{"n_layer": 12, "d_model": 128, "n_empty_slots": 6, "normalize_top_k": false, "balance_loss": 0.00563, "init_std_router": 0.00746, "vocab_size": 16347, "optimizer": "adamw", "lr": 0.0025, "seq_len": 512, "steps": 4282}
Below are experts of layer 8 (counted from 0) of a mixture-of-experts language model. Rows are named router (the router's row for the expert) and show model dimensions 0-127. Each number is 500 + 25 x the weight over its row's rms, rounded and kept within 0 to 999. Numbers have three digits each.
After each expert's rows: a language model's description of what the expert responds to. This comes from a sample of Wikipedia text that the model never trained on.

# expert 2
router:517490538522521539504537463500532483492480504522521490475487456517447486513522540524543503528500498505521488516504503507469471517516540533456448478492526508459525523520509509473546522490488491534494525504524524539539531518496478455478469458500462476482518485451492478482532514490516506517514466469453537519489514527513543474511469465482486475513479491516529505485469467511483501476510
Word-internal pieces of German, Scandinavian and Slavic names and words, such as -mann, -berg, Sch, č, ł, -kov.

# expert 41
router:461500509512498529502497506504476507453501484521483525462491486473528542538496572531546501516529512484506471465497511450526517489543484492507524483534469467475468476490455457516539505521514538495496538492500490521486466488492511515539505518545489492527500473489477532507515541482463501516512519474539502511464469473492475460506488499463467517518474448521536508504482463483513475512514
Plural nouns and plural suffixes, such as people, members, games, and endings ers, ations, in batters, daughters, RBIs.

# expert 40
router:487483474511475486503490477502500495503546522490532500532511506477483538493476515478481463494494462512472475542488482505569465526505484490485490499497518519453520512500518520518505490511487499530515481502503466546499534492540512525478544493443546436443518504495482469476506441502514529477529455529486506518493492531519464529490474535548488458525509525500501534495489489483516502467510
Determiners the, a, an, his, its after prepositions like on, in, for, as in joined on a loan.

# expert 9
router:506524497467506514481459505498524529496499515495537540506526484481494473521506524507449521490533470504457499475480545525512467458495486500473518507500493501523491520500516492455526506483518519483490473559477510530536518454502477536541498475536506493464490534512462511471484440531460477510528520525495469526462498462518472483505476464544510494535481485525475527545486469474523512482513
Labels and punctuation in infobox-style fields, such as the "(" before Gls, "/" in Team / Apps, UTC, Population, Website.

# expert 21
router:519527496525469554491522553508474469474504482518488492490508465481468502524508539451527496460492531448515487512495493519465476527465482493506485482518472482524494493531537546447461501522516521529481507495561489539501535544490480504516492472515474524511522508454467484459497505506489508512479485490457540493513526512488515517472512530473456509486512525525540481504490496525476520522467
Word-piece endings of non-English personal and place names, often in tables and lists, such as -ić, -aki, -ova, -elli.

# expert 15
router:502512522467509469466501487519526512511462490550523498517456476475511495468486547537519498528478468515527539535498524499510514468564537459523491560527511548513494522479501494473514517497505531473522493524440530481499505483537525465472498487491479489469491495469557460506534509464514502490483553476490506492509502486505513499549462483497491458510494488538508476497481504504477488484484
Short opening pieces of split words, like trans-pl-ant, sw-orn, f-ronts, and prefixes dis, st, bl.

# expert 45
router:532527516494527473487481519488480523513519491529505516495476506513486484464526540530476472518503475527515519524473469537474501489505523499509479563524473534542466521493522463482496511476536508474491562526466543455497465478479541488491503502503506492464491487460537493462522500539500510510502534468500490518444513474516511473527500532473462453484519467514525495516481541493505467506467
First piece of a capitalized word inside titles of songs, albums, books and newspapers, such as Fe in Feel, Aw in Awake, Te in Telegraph.

# expert 44
router:485494509497472523442490484494478521496525532517544508464479493524517481462521501520484513462485487488517470513527504476512511488470451455473517481495510502497522498502540467521462471508521454479482472478500454497555514552498502512534539493556526499531517512520467487498491476471545525478512517488503491465522475500458520486541525516499487521481527494526457486493546517484502467494554
Table cell values like N/A and time or score digits, plus adjective and nationality endings like Iraqi, musical, American.

# expert 27
router:522527465482527549530500496477466534465506494495464564518516545485459501531469474539477525491496524474481525488535509529499512529472527535473534450474497484509498489515517491485520485522521477510497487503535467518509519563482463507512491478500528529520494511511446483516464492477503516473483507483472447484462510489538503502492527454480523541489531503493511497485486506497536499520456
Closing parentheses and the last word of place names in birth details or lists, such as Connecticut, New Jersey, SSR, Oblast, and °W.